Experts of a small language model.
Size: 12 layers, width 256, vocabulary 32000, 61.2M parameters.
Experts: 2 picks a token, a softmax router.
Training: a variant of Adam for the experts, 272M tokens.
Below are experts of layer 6 (counted from 0) of a mixture-of-experts language model. Rows are named router (the router's row for the expert), up (a neuron's input weights, with its number), down (a neuron's output weights, with its number) and show model dimensions 0-127. Each number is 128 + 32 x the weight over its row's rms, rounded and kept within 0 to 255. Numbers have three digits each.
After each expert's rows: "comes after" lists some tokens at least twice as common just before its tokens as in all text. This comes from a sample of Wikipedia text that the model never trained on. Tokens count by the router's weight.

# expert 20
router:128114162105188175111161175160161130093148084110125186111136114146121119127153123111125156016139204103141135157109074138105088167114067086153176106110098130165070114176146131144167128176150112132170142118151107162109133093135184103140163177145102112130183117195118185110114123141164176165147139157176125143105143119101118178121165152106184168122122129163128107143145163109081105094126
up0:165149137093158164093175154174136103188110151133124125171081113172054103162137151101076107156133165160154103114123099154189122164139121127153086074094077100080161112170136160163166163081140135099142094170133082155179173143139152130118162069065128130117140117097160113095099100163135117200126101148133081166182104162141170108129165104184103110136090115144159099160077115149135165096114
down0:113099190093114110187154173188111135141115073146095133074119145191107140104096143105167094165137129164135142111136114144118129170124117134134088145049143113075162121130104115150116126069131079071158081076171054145143152045153193162096160181158131124101159134137096118065078118124134119156122096113153148150118160117136098151139136126162132088080196116085130173120046075188131120087116
up1:136087124116106122114110105098126167135124159101048127135154124095099190176128172147169156131144110127132216157075144147108125178111140127160128077130158163144149163124131166138135114109164139068126148136112148132129151135038114161123158158149111145093109184155142153152069122084140100070204089167114109110082156120104149166160162120123140121132084121148110154103057174188111077101172
down1:062164129133092170165158087133157143107125148087094142087059122117099095187109122121090115112189095191097084109141091109075113129111188129133206124154122137129148137185173111133141132103095170127123155130111078114184135070096134208130114142142127172165140161126097131103143166145180135162097075150136164199102119109146082147157144125142144096108121168123117141067173102072137132177114
up2:147149130152110121162165156154132063129171121140166051137156114159155124126155137078062121168177142090160143111053164126126144106160134137117139123105130111143102162124169102155149181151122119096118179127099101141173177178077190181110089143103134140105155121160122110193111185128116172140118110102072151084144110113142150072073166079084145127077129143105130164151111155170120117132109
down2:101140105133148182094098019066090163192098119109102167156148172143139112139133151126140120201123124091109092148107138122146133134098139113142173128156097088112170100136089121122117106077122088132088076134114106169137137042136147077158135090090120191199137118171110105114110104130113168120163154113121194108098150067158150166114132131102125114115119065156133108129187112088133125130205
comes after: " a", " in", " is", " as", " was", " an"

# expert 24
router:077088115101179059141125074150151147096124114079087088069119163227143117093142180079083122082179148158127115122074068098114122139132185144143074113138109128150168138130087097102133178099173096100103150123119138126086156084098107164180204144124089135180111187069091131152164161133119171136105096151164105177123184078126125118100143119130114118110157136143150160132119153173086156149095
up0:128114122147114052121116154082102151150101140169127119121194115198130114131156158096093090123130154140166116100138151142100061188111111149143102169096149111088089144132138137138110102200141158093157164117140151175085139168090136121155120134120117127149117146144182110159150160099185166088104073106165133142097160132141118143064119115123131125140125107137219130078093155152171102118122
down0:130110117126173119158147139128132082132137106108123130119092153117133114172147136107154152100118099106107089109075103168144117141115146122140144111116129082159115134137128084185044088073105126155155165088150091089141123106036171107059123130166034157143120112158175107103114128165091118076161163138118155113109141131093117092102098117122083162129159130135111111089143178111103086113095
up1:166133094164096127102116146128130137147169131141067189099081129120127035142146153102110129130124126067131157160107170115167094147149087104143136154166150125068094179147145172126125121149123210095150131116111121146093085142158118091108080120124110131137082101067120137050130111173107159135040113090084072181137078026177149118176171119126178104066137144137128052093144107122062173139115
down1:102129138120108133103130094135147159150106095154109193151057128093117092161125130065189158099089178091117100091114109124191137145080109144119174203127143082129183120108149085079197098117177188157156077100134078113121085117167116115117076107161128185134126140102123128127146156119122181120150158071092155123096109163134145140110157123152078052148189112143125089153132155144102173104128
up2:131127143137156203128109153116114171084098134162106126162099171155104152157120157157110149123140120167151089130173145137140149098180153166199110125103116195139159197142126095137080133106106179105146149144033127154112166169090098152115190053151101198122131160123166120157131164090181176122129108118172103125085143139121162072074085107122122086191147112122116131146078120141176210165111
down2:104098110110149117094114078097094130177101099138092135138117151108102091205138133074114111154176128137149160118157130081109114156106096116149067139167099112131110104114070154130114109153128125171125142147140113166127150041124170048114127135089082145072168155105181206144118146171116116147128155115130131141192140153094138118129175095105123124083193146147107113114194154119106121158133
comes after: "\n", "|", " ", " |", ")", " —"

# expert 27
router:128203139114102166078176095148094092129125106106151109137071159132174137088139147151150095168140135140137152124145172105146135063173166131116087133128165146129170149082120152097101162107106140119082098145133195089112118115125112128090154105119118158132108100129138141161134140162096113108124114093103180204114092102114140130101128116135135111095119131172085167146092138165074159138082
up0:102103055114149210113123133116137173141147166129091185111073116094106106092109117155159160110108118154116071153163130126087169174101154144140150079134143118176126119086090086141169168128200120127141121120139133172109129199123054165166115150079126090146163186165104148113181088070133129177187187094113095041140121133126115125186114114091128081141098123083130181126136177128105106148088
down0:122049137142083169196147149136125144148153156120132135155147090172138165131143120100101104149113204148132201242131080139122132113182152107106101144085154136136093139131086106150099128121164101136145152147105105207105067155117107066153185123115094085160185166197103135089118139176109109129117173103140123062189111172072192154090110145123083130112058093119079143138172142133091070118110
up1:151116168129152147184185146199089065142081126123080092097140100132141138119119139143150121134057105170185156089090099087142097095166155186084140175123166135034150144123112091078123077127083098128154171136076087134125112131194148165129166178165163094172150106131118105184119098117135186125146151104179136141131176089119148100126135150180167119154155119119146063175126076060161097135133
down1:142151061110146168120166048133148128086093152064130113139157166061123143108131178129129068179127086189142087171136138092102100189145130183139155151148125141129152144159160132094127186157183110137091096147078099091164164127099120108151176129147100104150103162130124140120168146079176186122153122060135075136068096124117055131160141137158118110181169136104108127157097158125135098030121
up2:166187130152151092123192148096161081074129139122096159145164106166104133109121130139147140101161082074148143139145185102120124099184165096197117125150177121161147107204178171154134112192125169091121159078165109065129102128157146124150160099145150102152106103080165154123138087141131089189160146099059154114157157167120108114132106160153132147143109084156106145061131195141112092173164
down2:154102167130091112093191155144128030143146082154116141101177167176100160132137140142101146108149133128087181119128135189087111148114106121150120125126112136129154107136102138084100102173171135152113138129115098186081105078193132120150171144149110175168096130082137101130105146102132170126140132131135150142183126091091097146108131122104120114149189104096159164100089173141077097133166
comes after: " |", " of", ":", "|", ";", " for"

# expert 3
router:103150113080137180167079151158125060120156174187173201170164162100108085128096150156165099165051142141168093135171104121160098163129092124124089109059110116133162133136139190085098147104094122132066122163152149113062108142114085126119141165115101129154131148120092178169152141144121153171094132081131120102158148105072124119067108090122168071161088133077126143129114168122141152130152
up0:121114122114185162126143163134184094109167111220044129125133121174109195108079120162164094133161089173131114107136110122125075095109154166112131155096101087099161141094148157071126077136157125065133186148137112103131168139173143095191106065097109075101121096149090138175070135082127150172140128105151232190143172084104117090101123132152128201148107116152168099122140086093147109093097
down0:182149095153159098077143145188145160158157160158066178122144150150166064114093080157050156123125135149072125149110086160156089113132148146172197194159114129137135094115111132106119161120130076121137110134138130135108163097135131119154129122098082097171137162132093103154171122152128077136178136099116147104116120092098088092144163103121164125076129100111098083133143143090184125083112
up1:095131154140102171134172173058163134119143105207087120125104102159142159135102155089081132125119106116081042163125106136132094128129170104080133098178047089161114066102106100138113123072173077093133215154112080107190167149099157181148155111103152150187133168137143130099135132188126148099167134147092106100194126093143161112074146168114158158093110143106149156157123137124063126103128
down1:138200097155079092147109109191091163162109189189125119126138156121141154096128114117136160109135145111104136098056121143086109177195093106130111140120135135114094161160142135139063111187115129154176137153120192100126169129113148118122161176134117130133122092151208147153135082093187171079122145166151152107067068108156108102201106133128095139114123162136149132137160134098146174119136
up2:173151140098096134123067144121146145161144080173075133131141126196112082175111166130084128120140128122164175084121103133134177093153092107125152118138120071146132096093103110144115149133160094130142253136080175115201145131166136132113121125196140150135135146079185133154111182091119121147119127142124153073133114073152103058157128166177152114123100125086138137154151144100088166206086
down2:106155092123116121133139111141079136147155138195067143108176109162125098147214173165157114129121151129132149147133108146081107116116084129117140143159126096133098122179154160152137169096161150172125153162164143118145144100092135027105134144153174135164137107081114139123134120172144153094072161125179093119067134143124124138085129127089171119141110203140149119164185166106114126152135
comes after: " was", " is", " the", "-", " be", " been"

# expert 9
router:134153091047137131200132150186139141110085082168132135161122172152106154146114151137156134135080108126147094090126052119133127145120128133098186125084124115151126157125128197087164141085163077110137146114095128139100153137096114076147128146079154168155131154139205133147119100070133136173132110113140083110123130100132085062130131115121117150173085156140137141137162104067132177151170
up0:128109135136130160121099188156146117144132116157123105122131184138161174102087114135125143129142111117187087114139123218114132129100195080133152130100148152175131114083090100099126139148062136073122123099147152077176098158072124136159159103171111108127130137152152116168134089151123147112110114193094157162125213168058134117124132070105099148110076154116109086118112084110080193116118
down0:149125129080111232088092101116142066078088107138118139127127127115111069132079136075153149105166118127167114112164094132148131125079135165163056151103117131111082143166143150128118148097136102126145114081070140129172152076164101091134160194130143150158071109095066106186129161114118193178138111147142102091141113217053088106142139138124158136143172085100090120095146128162109168138183
up1:119172150228133131078209063113078100124092150109091100122116103102076181096155135116121175149184102103128188096115133147109162076118107202102143165169155040102192112137209113166138174112149121153182108065141124158154150128120125136112183109124177114121068130086089192102134150116095146173094114176095142113154079140162177141159077128055103143173144172134089138183078090138158110132136
down1:158145112118116165066168102112104103134145130045130140114089109204093149120107103087076154128104067157154107118162138148140091161112090127148162149141101128154154132103086141141152143150088113242195120121127176100167151205100109145128086125186122099147085161122137104144166127159142149055109171163139132121118135157137148179112149126131129099147230117171131139161125133141138138112078
up2:140185137100147098107125090129155139095116091134124184139106125110145099203119154136110103149127069153099148190086137100104142120102172113098134051106131112072138117084077102129136109116109073154161111117114148219119082124158161136162163155142164093089154131125133110101102145130108083092114116174083147144100101101079080086186166089154068114156123160199085097160106169104131218143121
down2:112098112144143072131112102136159138109082118128106152161136099077193117133170136046170096116122062096133108146110151130083094123061113138104092107163106087104112111090158107117185128112105115151092137175138160177173172173119138146199154153145130136193182076098094117115124128163207084160098115033100101169087140133117131186140141091107126160140155160126140121057198159126124100134104
comes after: " was", " to", " he", " were", " be", " is"

# expert 10
router:099149091064138095121168095074135171105119133140112116124157142078148121136111127175126088133089150089108150124147089119157181173094156159077126092168102118137197122133132101168126132142140122130065147109131109094143150148110119147155143157137121106115159094153099132084172101118153116137152127161063122114115117040114116108116104082117146170101082145108110113092124141124130111152052
up0:232158105143149141125148150119176073130132120113113119148116142133142135175141170092074124102098182048078153148129073093111148126113073195135156111159106126111080161162138120168139150128114150118116120134150105041169119110107125178068146171163122099112068131139202148134146122161160117134058110156092162196107147068135123138117087118172155132170126129161153065130157140125215136189115
down0:137121111115151129173180136140194129138105083129134120146151167128082147092173201124098130131072141116182092164145124157089117104184190158100090150085123157114162171167149100080093130116179124181164114155134175181095148151119171149135150090136117138174121164045138092084127132139166163094209159145158094130095175082136118139107157096096145140134039112146166115116139137147098135166102
up1:131190130135150111142056132139141142109122153103160147104136135152118107180134157130089101114154193170123101115138145120112107143095110128153188065054127128124087124125146152150063122100113121100133140095091114200074106153161098150136167150149174092137151095150126117061139120146150121135169146106176127140200157084116082150137130096069068092152102113133146118115156096143151085167141
down1:047181127196062132120086136119105112147132100110170136158164161096117078175162171153139131100146168141110141120155174132124127129129114084137111107066125177133091099135146139128120091071133137126103117164112077130144148050070137127118125093133085159135127160141181147156128168128171082129154163085145151125202124129233141154126138161089170121104102120112099106126188130194146148106124
up2:174186194099145175137145193128125092115126156144099166165118083084163147166079156080087103069144118123184179115100118167130149129114154144159129134127094107094121113107160146125091110149116131130122088132178156099126159156103192154113117093125156115068155129141124133075117091087140110226159137134149126173102114155080146113148105107142096139212117157116125094180095070127119167178097
down2:140157111117149180124164172161187069091167153143150109120110125125109156131167166074087083117107110163132103154126145135149090128169162114182089109134187109129121117151109152142098187139189092083132137096147107076125143169112175125228070185101151151113143097140150109093122032132174080137146124101114106156141164137113137137171154131144189121110079119111156150184137094058114099144095
comes after: "\n", " ", " Kingdom", " Party", " Title", " Class"

# expert 12
router:125126124139154172116117115093114143150128113161103118114142088081190145175158112130149109140087115129186107118114103150121170081090078096172102163131116103116071105117121099153059110137073157047102162141133123099223108202195162155131159134079140128078179117081185131131122106142201086131097118131145120174066152092108176067131135167141097086112148138135100152133124145169136101108086
up0:105123077131110123100149151119108110068067171184101127110124155099123158180115100115148065118125066128131131139100127116110123111164155128123114165126141193104172116148149181146089135175170196071134182121160080113137116157123089159131177143129127097115102152105094175085101161150170044194136129058150134148114157125113134126187071098151084163191130133115049164119113150157137113155152
down0:124150117132171106127127110183161189132112120165172152051152125100115109091148120144111108115195132112117090124141163213130167136103135125112160163180150139105148140081125146161156128117196154136125185065146071144135156167100172163074147145151117138141102145117128140137112144131178085141081173102088159168109169110181099190116066175105093079116194127154082095126102157096183144126127
up1:160155134087136137128124121130143131095170160117170112147123140142058080103096142111122142150076126078123125161144171132067163088134106091145145162207087112124105192099149182102132132079085110126169167123159067166091117139156122179064161103160122139139035165115097118141168172139109174124077183116101148104140106103143121146122152064091151134110096111134161108094116146125112097091163
down1:127123123140110078149123138121110104139123091158124084127091143125132118078139180080134108119142116091158153106110198106097133091089152124206072133163134058127129154190094054108137053099123153129094142147108153108139136143097131124156192073155177164088157113105145116061127153162129113166089057082127105147148101119081060124153161063128093080134070128169094189150056110100153130133058
up2:124141089122102138148124134180106083123119131104083175110129169157131151158130196166156043135108148146132118097071181163149112162141107101126140146152109116132141152126098162127183154131123187135144086156072152119171078173167145105152113083145088062153161098158115162146121114130111118181128141133125080117057119121155074178175084151154128109084155098139123183146137122123193164106089
down2:157094163163131136166132162102155123096134138097234152085107136136104106146134141136183111156136205099132131146151137137145104153112103118121086141110122132160142176105123096116170152130184118163141109127089180166187152193152143134129133141114136090176146102120133142116120141168155087175117107133137111100102130138129130134072175161156172117088132092154167139159081109065162040182123
comes after: "\n", " U", " J", ":", " by", " H"

# expert 5
router:091126197054093117115122050099089141151107109147128084151107083191138133141226104110069146111132138156142086123065160174106151108169180094131120145052156083067160157120159071137118098121143107138152098070098072096115132122144176115181167139164121173157168174182196126095123170146103124142139141085132164169137165080126186093076165181114088133171177165122154176144126169168119122123154
up0:149108116114119084100101125154124123086156089150120098169141149123178150112098162105147117109183109144070102115119098068090155120167126104149122154116119101188145140161106119167190111091135112126135098121145139096171133111117105088132165128135184124145153132180167080109145120134099152168124198117118136133075129138195128135106124148150061134151145179057092172100124113100168174154122
down0:139128101146138163083133087106157116126191100133124160096137163123119152131149126169095114185080087119209098133105114173145160086106175119137147189092158131104108245082155143172142128107049132171160161143144110140151150142149097143112113179183169125114116136134121110150157098121129153059145131137174126140113130135132112159136118125090124180187255143108123112136159116163159173134118
up1:100144124101120140129112137134160109103190162122152108138146113111128092160156173151118109174192105149162140137106127164104152159153065164122117133145129117127162123124175118161151090094117134172131112113098124146082115133185171114135130162127152138093166173149122172118140114168106133154122167127145118123085122098098110152117155152108094122138140088170114128125125083144172018161124
down1:133096179112182140099105064138175133101095126127038124151125110162100130105073092144130119159086159142116116111141129090155115151107143114139079125133117081068133129101112085120095099118109103150128066106099132155160112171076155164105165166154141188200140099113131072126148145134099127115153151110149143126151145180133131107081159155087172101141220104126160105126082181191126143083127
up2:159126116146067186173097151172167128090166156135161107123053124138174086133099069178136160158132106136130122112115112157121116110118114158133164133109139104143098122107107132171091099092138167127123122101155082197102056158142105129105186126157155164131139169106144227188145141080145157107067183065151159163179074117142104133115092098157124101131146112133108072139090106106097102129120
down2:113159065137173078152108153216159112130193160171079140144126100199147070151145137171119159171122164108156096174168065150141149120119135127145073135169168072103126122130107168193083141096087101119171084093118116156144135164147105100130128101141136179205091128056129148131108181109181168105134176133165140099182183120145146092137097110089128152128104156167131116082053186103105148108153
comes after: "\n", ".", " |", "==", " ==", "==="

# expert 4
router:112056152017129121168121105085173116135145131117169160103111192108143108200165121102083166171180175166138143148102158116111099180105116109169114150046172186183075102143101091156130093140165116096172121104123069121160151114128105123107128119168175180118098105103167111170130105088156145149175125109077108109141167109105165179095127099108134105108123107101135117117058142122082166101156
up0:140153150108140184130120158083104103098102067186096069111131099112132193139150171148095110138118135115113104152114123080094081156126109136138153093150141099134145148151160122152130084172160151141178080109083091109139145115089144143100137139149142076084082122111164142162107114121111138133145095156104082117118092096055135140143147190080129124189122101043073091124127074167124169111084
down0:109072090107141125161099079165148094140106149115130125142121153149130138103103186137131139157139156139089120123127115181202128160129100144143156154101156136105120104148129142139071136171202078156115075109105113157119066128171138070137109123200142193101103128100162116159064144140117151124133164119141161065130130181105198176097111071137142152158095187121149096106139141088117142141100
up1:162122136144132147103123144092117092145229076170119099154159142119118159154117170101128193131144140145050138102091111115166105068221143162109144137118184127103125084168110114110119136114066072088060090116122158109159125119146104088189129126113088142161132133146143165133096140169114104066079100145104154128143092131209139123089112081130178216070151148113120092118128155156211133125125
down1:118126126064120149161078127205091130153117122091139201115117176116072139081155164077139123127165124163136167088152161122095106082126130142168135123102138191114152103175045159163148143164107124149114125125103084086124065109138173133098087126195077162078128136121100081188084168117090138157094230086048141146120159187175160114082137116094076156120101099098188108138076119166079142139130
up2:115111060149175114084081116154110142074129048130118097109147079175165130161061141161105130149123121090162132094128106208119138135131085075121145121139165118114161146113110123107053104157134100132134124145107101120166168139124237087129153122112052103143076132089166100127131138126116053118198139197156111169178154096213136098129139145138170178142131124074148121085109121098131114144136
down2:108171126093164134083125058144097100168136120119165138149133158089100078168148115104101117189146121126146116142083123123171103081083116098111096195109141198096160147205110146180074138130145123145148117053073158166116133098178088121068092121124144170165098084119129130103048116138145181137123152155124164075182103146139188089090138124134148098143116122103149213128138204104089176109154
comes after: ",", " In", ".", "In", " However", " this"

# expert 18
router:124101172099130098159139113160159091126099142171089139080130173155125093131135153137106095163111116120136113167090156132115133108095125129177138109120168147127212082102083112172151056079072111105172173170136126140119128141059155146120124077086076109117129087106099098095142167098104166134118172059076151116102123157104183100182137099132123119158165043124132121120114087185098093159138
up0:135125076106136147147105143164095156112172166131139123062136116191140114144146104126115112170081091133173135075093145120146143119130190183145145111124188100096125147132089127098151180087056133109149142097088154123099138112150139170127114108149078132140149194144134142124152132169083195103076106113148245090172207113097142100057076151106148087086145167118111159163180115205140108168114
down0:109167140103154086159118071118117152151180118126163136207129141105140141104133095071179109119141105129139134112113120104115138141088123135138125184148100170128120117074140107154184116119135094146070122127082128169086117078118146153141098128103145083158138120118158114156152150117111085123118188122112157162125088169154107116087136104128173134130181138127109043139124110094183135079125
up1:156157137114162105160090118128136187122083099187155156131133172116111127148131114103171134209108032111120096140084107098145113099090113097197076155162140131184145171132093105122153149143081129090117104088141122082106137152137148119084126082120188081109088133072154177080114108139136062109116118178184139098173150124108132109115091166126145137118082098166123065101140074149073113133107
down1:205200138147143091105112072160126080145141177118207156152131129101133124126108115149171134099093122178099106166150104139136154123124105094183133161085095141138143072133098150120124093140152168126155130163105118138148173101178160152144097116123148160103169164132156158129125109012128109156150130160154163139095132171133161126140181189091132079172234101093106105174150099131105161110170
up2:113142111137134105141143124165053156127122188136107111089109154186173110154154089126127098098108161130194140050144122166086158078111144157156190124103095121186094110072157072109145150154108076149137114165123087115121071126189142101167142110132143164129141174149151151079131129126117076146098126123142176115113147132093111091055122107119135148146148113098160122079172066152153124122200
down2:075157125125085111118156104101143168078140097119161137164191108095134121097106083133142116114126139151116127055138193139114108130150167143142144185139086203121133117096134124079115155108122155185042133132108125111100123066123065210207141138108172134139117194151087143178143148117146110131150182149110173149184179172149143098092152112180153133100191122141185119126145157108132133070083
comes after: ".", " The", ",", "The", " that", " where"

# expert 25
router:123183202168164095123159107172127084131140095150134145112120102162163098160108185136092144109086138104122167180100078154153095074200104186123199152176108128149117161104093116107097060115101113061066166107104114122150150131107154120122168135171079113160124075128083167147112141196121142082064101134108118130113086053108110192150107091131095142106128122129133074088096097176124117110148
up0:138085108098103160103133114159147115133147057106131085118112170132121130168137087062115129158114084116113122126130107179082144157169138145134166073050145152083145123130131176153171078105168133157149136128075151106123147169117178172077125150177096139076143187161147113088118217084109189128152146134144058159136179112130123118173172133058106155157166101107106097197140178135115129103156
down0:092129108115110137104140083135112097127075149088104091145149101095103080102171159179137131158151138171115124118106100086082138158086178129129101110092116129111126159171118209134128131142147095223089115131148121051113085096170115120099135132065145145118131163126090117122182169125138163117146090155119162111106148168119116178140105179100128135170223101078106171102092124082163163124114
up1:121124151171114072103149159137143113114130119102132076125093161132112092121115132108115056042158128107180117092075080112195110138108168121151081122110112087126130162178110116165154094156157095177133104082126130096163134139141125162147105169096122084126136150117099148130148100163129173129118159206105129119149152141136209070115114164171152100104126139165149131105160112206160159116104
down1:109131169146155146102088159153118088088102103084173117116123168119078146116145116102088100124119061205086095123147089135123118097043136122142129079154091170163152139198106116148124124182145081132120130112100136165091103138160115139113085099095180179111118160120110157124127162098114133111140147145144105121146144110156165102124095193190164169132190134158073097104118159151134111106116
up2:146156097108097169117081149151140137156165078103137109105164135158156119150071111101078176164084099194126126149089138160159085126170135120127096182160143123155109165105127130167095131166077126113124203104140137105116170145092114065135150167105056189139167148184211159105088087121139129152097148144148147091105086130106103117131118120092124211127093090148108093085123136151138125114125
down2:161184097157077100067100208140126061145150107148099100103087060141152126154121096051123132118138084149147143136119117140127140078159111081128178101150196154086154101122144192139124069125095162131128117154093151135115144000150098120078085130128069099123098110183132084135127127120142153112133131128075160105112101112100128170115141125135130142182219094107096126122147130097128152110147
comes after: " the", " a", " in", "'", "|", " first"

# expert 36
router:094105121103127110078145108084107128175153126108121112158146081130143106139125169153105123145084164124119152122141135094101107132135135144099116161127153089090157095072064121097122156159165095185066081120133094130113117046130075092147127104173098156137141106123108130129076106119149181115120141141172121149140114117112133154072142167086135126145155188146113215165194151106104166114116
up0:160134123129088158132151138131106154143197136110068166076119140118143096167143115072113163088098060125191119127064097168130145113173108197102158103130077094066145111080147105082081180152176137100102123144068130114191141128119179111147120137138163078136178132126092127107135100062131102117125095176133127118088129066191128105200123155062131114156149137106090100149131119167137177118116
down0:159161080085185164125092047107146107137113096153143123089135125143167152114140161128059074145148075157114102134056123092196120078109200154120161188101130205118143123151119124096096052127115122085086129119114154088130124080086110163120118113128138114122120128140128151162128126111076072138084090161136105116129106139140166103112174106149125168168212117080087147061139126121128147117121
up1:147145114183112149132091136124138125160170137214159122090130123137091094132084171065171108126131132133186085144128120105114091074142081145142136117088133127155154136106104107110103111121113123062127211139106102184112073181131091162149159097132111151162160134069141123184137102136157139139088177119132097177138118137144086126123128111125141143176121087144099073148122123119140105126072
down1:128124187138127131099109156122108127103084115113058165098150102036057074201080148122122182066144133122091114141167143116148076176122106114122176147145102120111089130092122084132090148151125130158123191142115136137119094128145110091150090139131093115157138139169126137123161138158139104098160143108153126079167153091115063075129087114074159118103132123169172146072196110089140128170090
up2:206156134133152100161153171152156148167112145086131075120107092140143169157106153182169082110078095126162174090153086138130110141163103135100101097102145118119139088098083150112114133082138098131115191148080177181141158184108106077151131114137112139136134126102135100148094076077178148121116106137149112148161189130084103121122108088155131148191096088101105120124122127107019097127132
down2:164142161093106111135101170134111145172134113100127112119146157101146177175115085112106188158125081111176192121144118104147131165157116097104172169133143104093109117122083136120133160144130195173178145130112177075095126105100152162133121165118126130147132081130071149104083107178092095112189137116136152147150149150138123092138028102084122108148129166100138089110206194079111182145118
comes after: ".", ")", "==", " ==", "\"", " also"

# expert 26
router:144094105147143102116162182140214110181097127142131106154129149106119195129177088116170133136137090143081094129181116167066146164095165093195164069105143078140108113135188100153177138097076103103123100140105102148084086119119167111146136111125122129074132174075106221149123156144143091137148193163110185133175102178135125190144105188112148149090095087170087106103106135153159099083177
up0:091137143143151160141108135074149104156144119122146151157104103161128126210135138172103165160123089137207097077123096147065115085169102111133138139104151103109106121129118187112121074157121101092128100164161156044187120173141149134151062176095162132121123113131191097120105124086138157117078141155129125172110137107211145138116148159138124104135135077136121161161102144166162128121100
down0:104091138047183127172149199114191106116187128143155156170101143133126160094140103155126165115127104083148086129108114120107140141184156100099100161102147167074129131144094140093066183133143144129125131119104118099101121075168134174119105127175161156132112083095115124150107084162093141097151152169115211119059081174094106117107117107132142192128072125128176120138083147025134124096062
up1:129128128117123164098118167123169141152034083150063124149163146119144118119075146080168086152125131086187110167134131169131096146067152103131127089120144113126149172193118209103142156148121127114146104041074104090140092146055130112113165141132146148112168055145146094147101139114195122117197127152189082097094172161151138150103116142153171109130118105182118163102151162105149135163177
down1:165163080110183098132178122148099090076183049161123148122045118099155145116134134166134133199132182143072130082159091082125048089150068166109161089170140122128223112104125080111114173135093119098117129166176099152103134052100144159086110156145100084158096125156143080120135110125152148168138095102091149122182135140127156102134081137108114115051104124155136130132181147153115073143105
up2:137169115111094135099154167168088148057131083111110098121117180134067119155123105101062070181132146186110100165068132147158063146195118094166120130102169095186128091160233092180100137118126113095141058129092111189111121142098081179120124105107152128118104099160124126103164106182123135080077101113100132084115088174075167052108176145108116144143126101106128105111107087136119082138150
down2:118130170126155103095168136172083089123159071119069168143131130160126142106130125098113175145133143175123132147125141114119157119116102093140157194070159184102138118187066139126097172197110131112144048151084103061106092069160143104130109188117100117136128027129127126121108139176118114097078192134080151116174120154120168080122173094161124129106169113112147137144100167139115155088064
comes after: " in", " of", " United", " New", " from", " to"